Weights of a small mixture-of-experts language model, trained from scratch on English Wikipedia.
Size: 11 layers, width 256, vocabulary 2048.
Training: 455M tokens, 3474 steps.
Below are experts of layer 7 (counted from 0) of a mixture-of-experts language model. Rows are named router (the router's row for the expert), up (a neuron's input weights, with its number) and show model dimensions 0-255. Each number is 128 + 24 x the weight over its row's rms, rounded and kept within 0 to 255. Numbers have three digits each.
Before each expert's rows: "gets" lists some tokens that make up at least twice as much of what it gets as of all text; "comes after" lists some tokens at least twice as common just before its tokens as in all text. This comes from a sample of Wikipedia text that the model never trained on. Tokens count by the router's weight.

# expert 3
gets: " I", " O", "'", " U", "I", "A"
comes after: " |", "-", " U", " C", " S", " ("
router:173146142163167070094116138124134163133115147137144122104144153079147126167111126133111132117097108146109150125112129094124143112157117119086121115122112159119149121122120164170120116137169114146084175100134134107171125153172090132119125158110106124111144099098145169169130095151101104146128108091062086120160136115139119152082166111116135095135114113123161101149145114138089067140148099131152154112134122137120167117135172190141116175126107154114094134135068153137135151116122138159140132144118101133153146129103166149104137137138122135111132090106159102147123099115155106143102109131126171123111157104104125151126162169147124098122148133133158151149120111147131080133110141094114128100149129117138154147124142169155150120149133084064128141109128131099103156148104146
up0:149165140132145117120115102167157105148094146139154109123117155095110106142081127136131118117168044137115132110088113103142128105143155080101110135124099126090123100121115103105170146102137093135120140097138176086136149118149165058099078140150119151128150170111146129157123119167093123139145136112107128137138157145142131145139103138108139148113078111187100115124127150137163165168131126085134084137135139121123121148147152135118134120144136159120135104122135124123105121151149106123127088122144141124132130166179098147125123155070148146139122175132116154138134092132086099128133087111171118133085133103109179132133149113104112149133100125129132119104067113142151131137115094174102165146140105154124129091118186138095109136132135097121135092120116096150139147109109144
up1:175151150157098114137126165108138130155114145169137116155116167117134090158090142080112146155065086144100147137152160117107164125097138110076131123114096124119142107152107170112119131087125157119129114113124126104141154127120152154129131102097156105101160091087130180141147113117079096140128132090112121145112132117179107114161181113154153140110100151142097138117120109105103100110101136094122113109129147133117109119131140141105142111085128181143127160096149169176118118093147151162133128133116131087131160139094151179114121138103121103112152149093151086170139087151119131156139098141133107128135178144104142164149147149141137132132126147162090138117162099124132101157128152128134131102138132099125137149118177158141133075127143118089101117126129088120093099144116118
up2:103104166132162127156126124141130111102126165137108122137145143118159155164121121118103134059116091093137159153080114133160166115135153135116118134135152142127152117134095177128148110136169095112105119130108160112150097153120135146185133096136130130135120140119073138146107077121092116067125155111101095137100117185131089118123134118067111128109111128145156122156126128152118076141127102135104130143135122113134118100135148186144109145137096173125119159122052119118110104092116168108127139124102104091182137132121159147091101129135166095148149109111128141153102132138144128106090122111121144138137125138112107123136136147112152092125115176105123163142132165117101185124128129158125172129102085113136120168117145165145165140119130128105162114090153133138155131150093108

# expert 5
gets: " ", " Pri", "ri", " Li"
comes after: " the", " a", " and", " was", " to", " of"
router:112142125116125095098100172102136124103115124159129189109143142134145099144129128176110135102166078139093154090116115107090120094135118196128063116123094122173139126119124143113158124125116094123127157095137108161139087104192137134176093145144120123108171139096184106161117108142126145164151112094121160123142096113152109136083121122114144141110131139084169127113149129139146124126130120128123146144132134180116154124122120123136078115152132128136095147128135104156180132153105126127128184148104145104130116148119127152145128152126097121138110101120107126102125147123158091160117132140133114154129144105150139153129145140132181125156113089137156133109093085126147122113164137151112192096134122115133122162158091091160124096124147132143129109080126136081116106171118102
up0:108102101146143085133118162161103130156147111114113128125131127129103092150142163120115130107123148148137158124127136115136131116120156173143082151097102142121138121105105187103130122115109154100137152154111146119160123136110129156118129127131170126131149119120148126151100136188143180122126117134137122142121108144115173121124107138065129109101154136121146096135112123124100166171120153158114173160088130110187141129131112107122162133111134093118122142173134138156119082156142132090140163137145133128181100128121156170121122132118090110155148119080166130096150107140120089109054118115128099137139157142139099168107145121128115148099111108103177122102111126101132118092139173143084172140098144176093175150147126129113105118124118091137171116087128145136191140155123150
up1:118164139149124137169138135122119127118116161113101117139100132109171077150109135126093115116152139147105127181138115153081158106197137139158150115142128136142117103112079122095154168176156159077158122139085097123151109108162120167125133138104096114085123111172068120124086124157120133106148154107163135081145131144140101179127124132108167149086141107048179109154090159130166135154163117107096127132114147133128107134120133131099119137132123112109141104111108138082117170105099100127134114130119140121114132127139115157109137130132131123117187070118157126143164106127139132096138127129140123144114146115199163130148122118133144125163114122140125132156147114156136114130102106121143124151150133132125124087149101135126110127121124164136124118108143175090145129178108150
up2:096149152117139100141152154104105122151139119172127168158152139126130111153113133159181187112113135114135122102116127151156152126135107127099138106101139110113103119132138102161165140106132171153093104106102093129153097120123088097119138090134123127118101114103127133128174140126078139152105145120184126140115133116148125154096114144089145142110130100118132107107169125154137135084091136147149145131100120151134156090175109137097108178100114101170100134149176149145089131147133116114098141105129116110092121147142121130160070138132125106118095127108143088070171124121162117168185107115163136128088140099115162137149145099110131104112113139098140149109112133100159148108151126097127149172177124145116124093131118099111109111158135108122176150148104169092147147152131095

# expert 7
gets: " G", " V", "G", "V", " Z", " Y"
comes after: "-", " |", " G", " V", "G", ":"
router:136144134129139121137092122096141125129122121129115169112129147134146103146145149138126121125081079143115145128096100113084138140117167119100129099133103173147140154185089153094162123128169095115132146121122098118166118126129099111175101130096121118156144155134128145157123093145106106139126108114112165132138125148144143135117118116047117102109141128111100149151141090127122098122111128105156170139129115175139140173135164132129119122150154150127125143107084146184149150152109080137104129150155114123173132133133176126127126127095059133125130150128101118091057114114129115102152125128135135130130146176121105135168169124147134117119142158126142131131109116144108147086092121105112100120162063129125179161185132132128120116125165136117155088124104079135078137123164138
up0:114080136102144134128118132144104124150108134117097167126110158101112175156112184118105116098139125159113131123124124124176153127112137066108098131179141134137139110158139052120149106092155148126097133126133140121137156163144087138193121141147117139132099113132075159129136137153130127173139055072123125115152118098104129111142131140088140078146171110087117133142145110154129160090125094090114134105130110111124157142127145130137116086141111105163127106125122154136163128152111114104118146132123109117181118111141170101137168113108150149118132119129106162121099105139082124096156123123136157105108115138108136117105113158116145112102110139117127127181131118120146116050108138147119110111145135115081126151156114124159119100168158114125113127113140121102087116180150137
up1:145160093101101113135141110113144085121121123115111170106149147156094095127084196154101119120149109122139098146106155092103126141146085119146150143122137136140137125127107153117136095161146107185104135040105142103157126100134116078128129144089136159131134137094138120151140152141130148133110102096158140134148129126135192142085123153111178145120145130158145102159112154099167103148096111115136172138131132112101127142117132168094168107132184113135115135148109141108126125126140122142097114144107123165150125157160128120182102122117114084085134120140139129108120120115145144109138111109166126152109111107090134174152154133113184111136140143117125158112131127162091119082180100146147148154148155174122153104147117124142129126112175132153137134120121107095138113090167112
up2:113093157119175121125133101117160121108122144116129142152122122114140132125165147170138141157146106185152122139139118139094123114100140144096135119109161171162112075137118077119142117097134144125087163137108109137134103101125129085152116126087167101107112158158092133156119098145093109151110126099125174122133145137139142168113150117153113122097154129122136075120118122118142097127145151104137132140132121148152178139110160172139156114132168140145164119117066137134150118113138130143150132174095132084149187105141146091155098080108124130127131126092124126114100075123140113093138124085114125114107138120116133098142126149103117094152089138135138148126115089127112123047093089112135110113107098119103161115153150106119139114082133111136144112102117135113125184116181176

# expert 53
gets: " 19", " F", "-", " 18", "F", "–"
comes after: " in", ",", "|", " (", "-", " 1"
router:106136134151147094118143125066140146144075118145094173125148114089133092108116115129137131119158136172104124112094149093113121119144151137131106146146082138157143151153137163105137120113139153160157130116093126129134121145152129094191124149107136096129147116145160154151115056117110110141142104112108108161153101166137100181119122126120113096105142116130146118159130117146114131124123140133170121107111107159137102124136127117138103110184113158104100134165151152111103162124135133066153132150145126112172049142151131098132140120117114115129131148105155136107094145094097133117141104146144090135109132130132155153145119121121154143122139076150142139147089104187113123104141104087104126097139079134144139134114177120120180145147132146078130115129142074156121072117155138
up0:154125118095112167130098101079141150143130136133097127105161119100087093127129100163133087161148103128130101118144091147107138141123120132170128133143134186187125099147152159130092075129116134134172134128106149131137149107107162151109111125140127149129134141133127108109114125164128117109099133112126099160093111124111146131171139134097146102127137111072084152172156085131117089076129102130122163082129126144139140116128142114107101094098129141141130198115084126105182126104160131149130148129102159161157140169129074165125146132159138130113118136141148120168133181124177099134100108149102151121106117095114174152130146141105102122114103096166138081134092158120147132136149160158086136131148156109131135112122150144117133142103132142091114099092128122099106139108131116
up1:113117138108135148123163113117150102129136136132083138101121137132146133107125147143129125130109124161129147124153122125123127141107165158142126130109087135117136126133154141143153116138162083138122173097132139114159149173117125091111140145120126186102168140121101178149104130098135131121135140126136127135189111114098140120094108096173083063090129173136102163126158163139137125130102129122079151158119108141083160128177119114120099124137128103169120106109183124144160190154107161110105160122108105143167079121124135185152111107175115156128131110105146152114102084134127142156090132139113127137113119122140099132154135096121131095137173101109147080113145115147112088147124122109129110108084106167133075078142110115156099142137120072134112111114146138157155118130160138
up2:084152122156092147140091125131157133127107123129122135175104150166123131168111165123098097127147103144171138108152107171105115118136136147159152132164148149118157102117104126110140106126137170125165094145114094136102114071104095131166149149064133096161111132093106082151150123094134115153104126112130130100138127124152088128155145173129109169139170132120158112137116106099115138103135181142137145140091142101137096127164145141154120190161127087104102142140127129145101128132116132090097149139175138167131091137110158137121148145099152112118102143148097102112092153154150139120130107132180169134130122123074110097149149112152140093128112121172153110105095104123101101098093138097083147132161137100123135154102109156107120090124114102119121108135138115121101111151144103

# expert 13
gets: " S", " T", " A", " E", " M", "S"
comes after: " |", "-", " the", ".", ":", "|"
router:138154153110109134087121168089147132150075135104150110098172182097139101126106114189154094125143102166109105110132127083134169126129072130122154129112113113140117105125115123142152115129128118124130146124117133115205150172111154127165125111148093091158139109146164158119126136139093097130151096117117126136104139136129116158129145147085135104092106135128175112155119097122149070114104140132161151146173082146117144166131119139148129133108148140123063129161077168126103140098145102093117160190100119130166106137146141112145121153132105093127162162107124113123090101110106126102123126122154145157121133086141124177137149134140141098135100103112113113133150084160115122148136159160136129103103125093144142134125077115141143093121154138117121107118117136109158122126156113
up0:113112150136163126115116133088106110129133145154108148113146195113112108122146081119138113136150096122122079111123144105118132102096090087146138125139116139150100116143123109137187133081105110150156159094128092100122120100142109140150125161104084161136140152147156119108135109132154119130138129097136121180138127151128123133127145078148130087133158093142091166080120087103123069133138098128106093114151155126157165136136165135104119155157135158171123073157125116131104131159147125105156176118143105126111137143139149147110135100123065145115139133108129087100165109182127088130111146105150124127176119126122128127144119101142135151142110140150134078118167116137140112128092115126112137162129144156110153171185127104141133127123100106135110128198128146118116133161177112
up1:132126122139161119126105116116116134081126111112145099114081137145133135150137171102175108162150111150142138169149107137087148115107107135077101137137112137107155086136081131130084076120156176144108105169088078123137126115121124108122126176112126132133109140083167119118148175141100115149138143112080112120105131158116119158139080094144104112124158119091131122125091144192106108128091111166165151130116133153130172159150127098100153129155092125165115135137116142124169148124151154085135145104157106153144120110154117097121133153125117122133120148133130111082164144111108162131105129148145130167122100098118112158125115144156152154132122095153091119137162114121129143100121109128134150132071161149123140125123140123140154145180091108080145090131115105147135198137117131
up2:136140148126138114122151142124143138162113122145114120129180120116138092152169119128140124153086107147131148153116104155107153112156151131093159134105076121098150151093119091087145090150144102153095160148158135083158157133130132118170166114131095147175162133116106119136163112125086124140141107136135138111142089174137156120122138134131162160109156172131095151144120102112152107138143131165133103111138117132095132169123117124115127083112121153131123145104126127127092147105127079127126132164103162105077114159150152125066114129119112128116171118110123142153150101118105117101152133100153137123123149100107113184107153094128157127075082088193123118127180159118143118148142145124122086137159150129129120086117133114148117083132133169099128163124128108084162152121159169

# expert 17
gets: "-", "|", "°", "2", "•", "″"
comes after: "\n", ".", ",", "°", "\\", "}"
router:125131131164130154136107152128143147112115141142097106085148148129134128141119095131139098116129139113127177123096133125102158133127167124098101134109107174152158150149109118130142128127144121130115126091100107133182105110126089146141104138063080118102132186134141145130141129167114137144123105156063133145114142182148125165133165130128106127117106091094153137119122097126110105114094133135142129147139117110143148124145108143136178145148091168097091179120128173142113160095092109143099152134113121087173093153110154095135141127136089090150137118111123135137118137122112122109156109107120132166112165056149107113164180152175129136082126116150119146161119134157121109092201151116125079127144121132151111159142113124157136121161126152074156148100111115127119120112129121
up0:085167147103131118148140166103176137114134098125129127142108131125088085115069128105150124121176131103112119085125091154095145133132165086120169130096158158157093126107113087110102150128096112147085113128101160104135097135092106146120114130128132103126124118135130118102143162116173145134126107127133119135158103138119087138124161110091118148137106139136115168103121087127133127095159110142130164097088130139156141123146117110135140108107105090168124151147143092155158118145137098181108162149127179087134139144103138120135132143161136145129099120138163140104120141104114126128171121115112134107128132108104192114187129128113149167159125166108128135134111102133123123122143087127111125104143135165146135120146105153157189148174181137105167099170156128144131081140168148
up1:177118123123084132149118138089126129152126110132106133156123133117133131117106102138143119151140127141130126128109126086150171110108163148099133145137151111082146079139168135123137108114123136179126096144171081096156143118095114122131153078103122114180187127134143128107120183115130147168158117102173124142129126096141138095113162103164089125083131136130091133119144122168127111138145102144135157135127113127145137130107166113123132143104100163090144096130120117048121103148129145113154152115119121134138112100079112122161153190094148103155138119116128144088113110166135180125140098174140106111135125142090092135125132126109172165102140142154140107137097082157126137129142117108111125141154127136091153054149107103159141112111101152115143172126128148145157106127134150
up2:110156121143166117143104126116105068147120194114129122111152151123111161164134109117127104130129145092119128133107124140096143173131107138113128135114104164164115149130095116117176137106131133110135105150168168150159134100104114088115146120120096128139139148110143150148132114131142134129113125140137144103082125148126170136131120128121114125114099104094149141137153125126134143143128125132094139145142143056115165122129119166110129107077132156123163133117134123133154144141152129073135136085107122137194139130159120168155135185109195121159087116101143105118154130132069096131130114088159173140117113112121101116122136145109100107153164144167095146110098123137077076064102138131161124088108124106133151131143172113119110160164111173133098136171139114094130139118131104

# expert 57
gets: " and", " was", " he", " were", "ly", " is"
comes after: ",", " he", " which", " it", " He", "'"
router:183145149133142113105122118129153130110121101174123139098115132115130086138081082157089079119159125137107161082144111119112154104153183141169094148110106161179145114150108120130117139133134155075134138091095110081129114111127089172142095161139110126148152151119148125145148138153134158148148122089122099155116121136140130153068149099131138100119125125153145125131142130146070112094124079169173151110148128125130175125179116131109118134142142114118113143125139136159105160141132135111095127133118135135136099123129140112104124131101141122159102147079118131114150138135107129174113106071120116151107156127172124130163126142100159117115093132087129147128110132135104109112165173139110122141156109084138137160180126109131114123144139175121121077119063118142139106135170125
up0:139127135140147152105126128087104138108077151114113143122084120129166130165114113157091115137141115137097130108090120127144097126139147082143136069143124156150123159149120151098117108141174082109129140109124118127091105142149154152156181145106152162099101154136149138118106136090115138095136144091128147167206100108130108130168152176128154108154126108140152130103110084116132139106105136117138121135156118130160185127117126133092177106122117124120093124150098122171127048140123104066165135094152156134123082132079161166136134146103133130106131125129169158133112141088144122142159112119129127122079095122124137127118148188123144117127133123126120101131109153131099135142134133124119122126152139121127133101077079148120104104153135161166157097144104101125107128134133150
up1:106103090097120127103113141090187158118074126139129163150113138106100138106132190130101117130126145151132103161127140113113198132129150147115114134154105133130191146134133131114133157165093077131134100148134124117130119126095153114096109124116114129125111099155111129133113150122122118128101090140109112124143122111122115080159137122130111117165127158089104171120126088139157164134125169140144145102093093193127179084156131130106140098130124152147134110123125139143154148133145140126090109160100112122157118135098078127150098143109144128178142102120161140127117153114120145130153150109068136116105147188165136139144118118182121089098163098107088121149125133101118144126106087165168157132131113142133129135096147167158138140111178114126088144138086133131119105091125124
up2:147135061131099122108143144118121104134115113142125134066138095098154132115100173093129116082141138126117130106139137112148135078100127121117122146146145141142144130112084067125146134094146144115148114148097125134144115126151165082130050108144142094101155170142137131103116157166097175094119151117142157153095096099155106114108165113139172133098158157114099131148124125135125192128151126151102147109134137112161136139172129146086165094144120135130134153134124124113111095169140109103137101106166132183125155174138087135105130079095155111140140115154138104120119125141157167129100138102108117194110162133164096150137153124128141137146101147149130122147117131145112131124177104123132164129148137119118122102176122116127114108119120148124111096068149134107148113123129146

# expert 2
gets: " (", " \"", "-", "M", "P", " sp"
comes after: " (", "\n", " \"", "==", "\"", " Al"
router:109137144136174110108069122093098138173119129124150152140141150098114100149121117196111139126109111090125132108109143078117152132147127117143095121103120103154132125128146097118170090158121128123138111121133108127154132131117151142121113131133098120142148141075137131191127131138098136169147107121138164133124099162143116176102154119134147151110156122129161181143138103114132077149127110082113141114139064146115122146171131158129128151163118121137098122127077145100156127144131121135081160119107138131091070144141125076080142123138123121145094111099163161106088124135132116108129128108131078128133179100128116158176129151122146140141123094127142147186106115121115083122135151079103096097145094108180181140130112110143144128154152128114138132128104133132128103119119166
up0:156123137169136102118131174125128156104142120076161119107143134133069124123125122151157142080144171134097135133160121113138093108200109119102116138123116151139141142123130194137082088109133142085072126110141155152142112133112134109113129149109104086142129095116146121155123115116122124154099140100113077112160116112147131119124133124153139131124152179111116166134151111133084142122172147154110091131116143085127108138124126135112141136117133131111099132134113152165125164131125079100144110125132178132100158120140171109125101076157119148168171140130105136131122131113148128107119136146128175180110158092123151099120130159104124187079109137104123129120146172096171142088092131108120120121142162161108159164117160134160098125133137139110143163116153144118144137133107182
up1:137165128168113127108130096200128111162139143108140096136131095121131104122135048158140140140149121136114136158138099104126134133118141143108107103134132133113153128121104189109154153095149159137110137146074106123085129088134166186118101140139128098159109135134128147181115100103085140129152113131136118091151096151095108135129085091138117126118178136075105110102132107156106113156113133129081100161133068092144150136081099112130141114193128109155115139155168146116106117167139130110116126176122113121116119121140101149147121147146157133106158061142130117143078118091140142122127136122135136117152146090138128164122098140111108115155109149077108139126130149170144156138119130124157147114143161133135157142107105146125112142118164126122129143131121098170098149127160139
up2:157132145146141138144153112116094127117138166128147118101141113150118146116151131136082063070153159102175117095093161106122104154116102170148084118115140174124097087128158143156154123167139112093112161144154100135126143158145152089118081145139146140113133145130121097114108162102111142141154147162104183104147137124141125179097114129100156141132135093122141137148109135102117164112161105159130109166136144165096133097112174135093095113129162130130092130130093139092106101096117117117142156127100119114118134156144123129115132116142147131130093168139108101112126122100093132141113138089124142158169176108114141152132118125142142126124102155128149173080139106119126074113141089112123140133118144137102132179125156130097114113097172125073142172147172133133128116146176116

# expert 15
gets: "00", "′", "5", "1", "°", "2"
comes after: ".", " ", " (", ":", "°", " 1"
router:125129154133137118141105119110144145137142138130089142123132137100178125138117089143139123094152094146124187122131111082123123110129112090123121117105101144178158153130101178099197162100141116099148157091157115148111126142149137142145077131102100110114138189116141143112146148147114123161124139100101122115134100136137114131131137100076098124107117118149156143122155073129151110125173086137145180144138095129107139108138148136108095109109146127079115147187125163141132172158088114107108148113098157141123118173111134131136168140135118097128139134108123116122125117098117093118151113124131136137128157140141124137165202142131147141146108095115147200139122114156113133112163127083125132086198100125143126145111126143159102110122151109113157140141070142150120122156140121
up0:129100136164132122097096169100108159149130145149168151135126088098116142093149131114144112135130082129126097143157111113123103162128131136133146135170117115154119131157116134096159171123134154091108089158130151099137130122147127138125125126103090143124156108157186153140163138098158080116095141127095119160126141134116132171118161154158149174123092141140114144101155091114082154154094132133158138102141122118126144153148126128095133160129112169124182124121142140104121129154145088116102082096139066120129130125137121116179149130122188088132131128109144095139123166122134124154172122153140133132120144092161134129129149176133148078122138152169148135116113130151133101115078134116091177144128103139130147137099141160100145115111090114059106110108109096153119101164099133
up1:109109156139144114157128120124137139142140138105129158122146126133143108118115145124107090097170094136126173139087103144132131108144111139097120065111122140195165123128104146147111102130104123115144159118112121164127150130125120129150110154100122139134108106081099120107144105110135143161067130118115119166157127158112100098112157168108157176155170139121109159127112115095143068137095151180151151159130122151109106135120082146129114125121094132111110139086095082146119165099154140127110127083135127142116129169109144193090176141130131115119077106121141129167155124111131129101146098113096132156100138130112104144149115141093148107119151100158108125116130149162139150136148162119125134129152163126119124172127062106136130189138165153091128161147141111130122148098144168
up2:114133132116079098123115128155095128128164155129106131125098144129112140141148132123117104094169111099153139145145099099092163117111093121132113151163152143140142100140168070114098109135153095122128138088152154121142101160114079115126100157171215148131146138120142135175145073120106156111144111100109126122140113153101135126153129164140108138118128125155120114124105133160117152144091147132133156148157140099087118169113161160120140093098125108120112160146142123105158147160102165141070129118119154146166132126145143123096112181106154070155139095128108137153139135096141127165117116161148144141139172129105106143135127120109145154134112141106121092098119130180090079141179091142161137128192121104112127168096133120144119130117121127126105147097155153138113145120128154

# expert 8
gets: " 1", " 2", " 3", " 4", " 6", " 0"
comes after: " |", "|", " ", ";", ":", " 1"
router:121154119167143106107108133131144158140101102160135151111135172090178105141144114173150093150138099135129166135132116111123196125124103132125128124091086157136128156131135132095188083092187102096135138120120130133157098115155125111119090130108159092138147119120129126125126115163091091144142122078164114133180112122113108180101156122094142104127148132116133126118146134192115100116143106178142114108124072113134125108123089153107136123141126122100116160103138155138112106157099134108070115126084126116136142181099135145113146157106081099151141139138127138142105103123114118132129113148136129140094148151131135138109147156157177141139094115071162151138111143092115120130085133115130117075146141095159154145118128153140107130130141151107141093118112085139110110145168107
up0:142185146116099156121121130131114156122141155127124144105139145097109113110166117116137051117133136133148112139095101139159144143063097153094090120116077114150130112132119149093146165128142116165143064109130100131121117145114123119073141146168131157141152134141113101148101115140153119157120142106143124122164124084071085189108122126120146107125132114130147131133152126112140090110148131084114145109118171143114137163109111140104130160114108114144125128126145110149124107101128146094144173118132129157093108114147126124108148129119157125128179132144180118138144166167118148092106121133149152098154164113118170117100134130075146116119150109149121144148131137140157143107095132135093113121089118129121164153131133161123066148130108097102079087093156104095098120160171099
up1:129141143150149134150174081122152104101114126154122125096101137084159125117130110138173150101120144109151140130114134130110133123136111101100145118128181118173146146140175125101151082141128127121113084100136147161120110114115134119091110126114136158120112148138126141128088133136132133154172102131109152131131146117083133125124124153171140163131142100113133117115061122119106128138119126111103101092154105139128095108136085105131120125091133131120144154082107144117119133169096126113134137080137134153109151097138159116104138154174084124111121150082137093134136129133196100158119146145109154125134100103097142201076119179140079156102133098085128157105085126139124153112114120117106146094126131160153161109127135106139072125132157200143144124094116108159090105124120132
up2:185144105119127117110141121140140102140088135153136160119135170142156107149118140120107096140080121098162163153110116162116090130172159138137181142134057132096136113122115091120113090133167124121124110145137128145132094110131104128138150146087105128092131172125128103117155151119118117099138164114155128164126135102133118149141098138154156098105156133127113136089114159153140144080087106120141134111098125180103092141146113137128128115143144105113108147109109123168144123142130111115103117135110172078099186110154118090116130125185154149105197189102156122160110092127091097168135128140133117110138157148116132175142106137128125132126144157112169150140105102113131082142117143115147117139113097136105178105129101138111079119141143135113133113152096114138124099161121086

# expert 18
gets: " that", " and", ",", " which", " as", " it"
comes after: ",", ".", "ed", " However", " The", " that"
router:122152135183145154129121130112151139145140139197136150111139157111157105158083064167114102117119119120130149089117097107104153117129134152150072091105082161166163123180112156133138134178156109127123141161174102080124138114128090121124089185110115090118113132156105136120156138128123132139169089120083116168131092160148110144074171094129140103090135121144139127141153116145095142116165120153136144130103116153095122117167156136097107120157154121111129113131124180143120176159117114097144145159159148111122121113109130140135158137111115113139129133108119121095134165132147101124106125114105098111069165119107111152122130152121112131139095116101142162165102112145138121131113107121140131104105130100116134167150113163144118140153135187115129153104094140115116102140140123
up0:147121102140102127102120139114124152148103147122127197132165134164151153126149103068135137116132066139104144104130144150111156136111069121137119149137162144160130105129098136121130046121132088152140153142157130111143132139122135111105153179143101133111117102158119136097089143127109128140197132126155178143149114208140143110092109110155175145114123118147161154141142080147128123082107136087112159089110114135098138114100118119106121142109082122135148121115120171118119112138155143162097118111157105123134149144139146112105125138157090093102157128116151115131107120153144113117134143128118132107092145106167156137144163104163116184107102111130162148132152136093110107171128114132130150109062093124108129099173140115103111114126145140134126114152145104130139113122122148
up1:124145096120144077150114145140124180154105121134129135104109107138145140121141148105141133115121123099134126163104110115121164138132094137121117169118115117136127115132127132128149115150152131104130146134154170135099114110095160129112133152135179118140150159125119142163151086080149119137170101092165149172155144115160114125110136114116153118138121165132134122151108153147135130106121127119176146127146104091099112125149167137082124139150058142139182116117128160135140154097141127135149110114161121090079147127149132141107143135140152064072127136139116125162115088128126135163122117134112115112107127065136099067078133144178166147142131092088153141155122149128117149144132180108140114102093131113124131122120188126105137146126087163127121144091170094083196122128109133
up2:060100132098133116145135107125127156138125123119124158145137115126140133100141108128144119164123102122117123098140110131117121158146124147125170097156108159120115135187116144133102124115140136134133153113149128108115133165105077137145110138134114105184087163114134105175139115149105140119121100117128141150119121111108120135097128170170155100098127129143104166101216116133118173136136136124148131166150128131105194105148150158112124128128123158128142105123089110111143134103145138127078133185166160103177110148137150129119131093073126121106144111159143123161137146091149114138096083129099114118104093132101112126148094154152143110157147132105154100113170147144106099138115171089164126094148151145109146122117116158128151144146128110198108137189114105129141102162164137

# expert 9
gets: " of", " to", " for", " on", " with", " by"
comes after: "ed", "s", "ing", "ation", "ated", "ment"
router:150141185135123152076104140112164171165149103108088141117113164088144115151139122150159131100123062109103136108096083112140119099166162113104149126124065136130112121156134119134146148129142133142162166126118070126160122118119112135138120137122140110150159100081163136138142126140119108131154116147138122148139122125109133169129149081114152091096147132123176135171147130135104120090151117142119129109116130181103160094133134128068129121142154111129111116149112126130134135150097121144127094153141160106134116149119161120086146159140138135193159112091141106086125130132126110144091112124113122153072169133160164132154130110148137118133147120169120170134109119159128131118143143130096129086109106091147143160127094139121127096150135177088123080090089146151092133132164121
up0:148150124116133150127113146125124117119114144071159153107126141115142124171112156114141085147164121133141123128145164159110112135122150115123131131127098130125132054088145135092121119094121129133138143136147130061155133084124157127137116077151106091131185112116140129138154135111156154172121109138103132114134133176125127064128121111115129142142148137124135065156149115079105176101137117169179157120130121145107114096097129136166111084119107141105126117118128132099138144107150111172136102137126137086161099137138121119097127147130098094155136088133162150137113149131152121143159134126111075090119116133134133118099149171130129109119144152102148121121113136144110095152133096113128134147152095158132100111141140064076133154129127099181175106134165111135162177178100134
up1:165117140132135145128143153111127150152151108156154140111111127138092149092144164139131129112144155128139166152167134136138135175123113117067162116098144106113174119130145148144161095113101100149137122156126105146136124078150118099108179135122125104106125143134102118103100080157105107146127119100136162138068108146131109130099144152121120132075104156149120115143120152061110118117131135115152142163152087099106142153140134144162122119104144123127162110162113171126070115157162136145102129094125104139160191097113155121107128093172105097120102104128159116184153127117115090103144143143168092118110122121114129126162131108106134156161109145131158139139115183125110133115138138140104108116130098103098135183137111131133145139103124106156110174166110165135115186095143116
up2:155125109120137178152117141125123110115142147109136099148141136137102108115144136126130123120148146107146096151137120148129159123158132113105135137118086100124145138116134130109100135144132075080094141096133111139098131113153135081151126120153143145095194145089127144118128091149122144143119112125103123123126141139112150149099104114155125095098132156089124142133081146142075161099130117125158123164107091149122083186163109153114106125104171121139111138140101155130131118114125165134100141136133127141133147142158115075158102144166122123112108105085122162125096146098177141181128142118134075167127063156130146113096125137111150073174136171143100165103116119105136145104149159111101146132139105144084130158112099114122136066109140186122146166098083120097107107116127126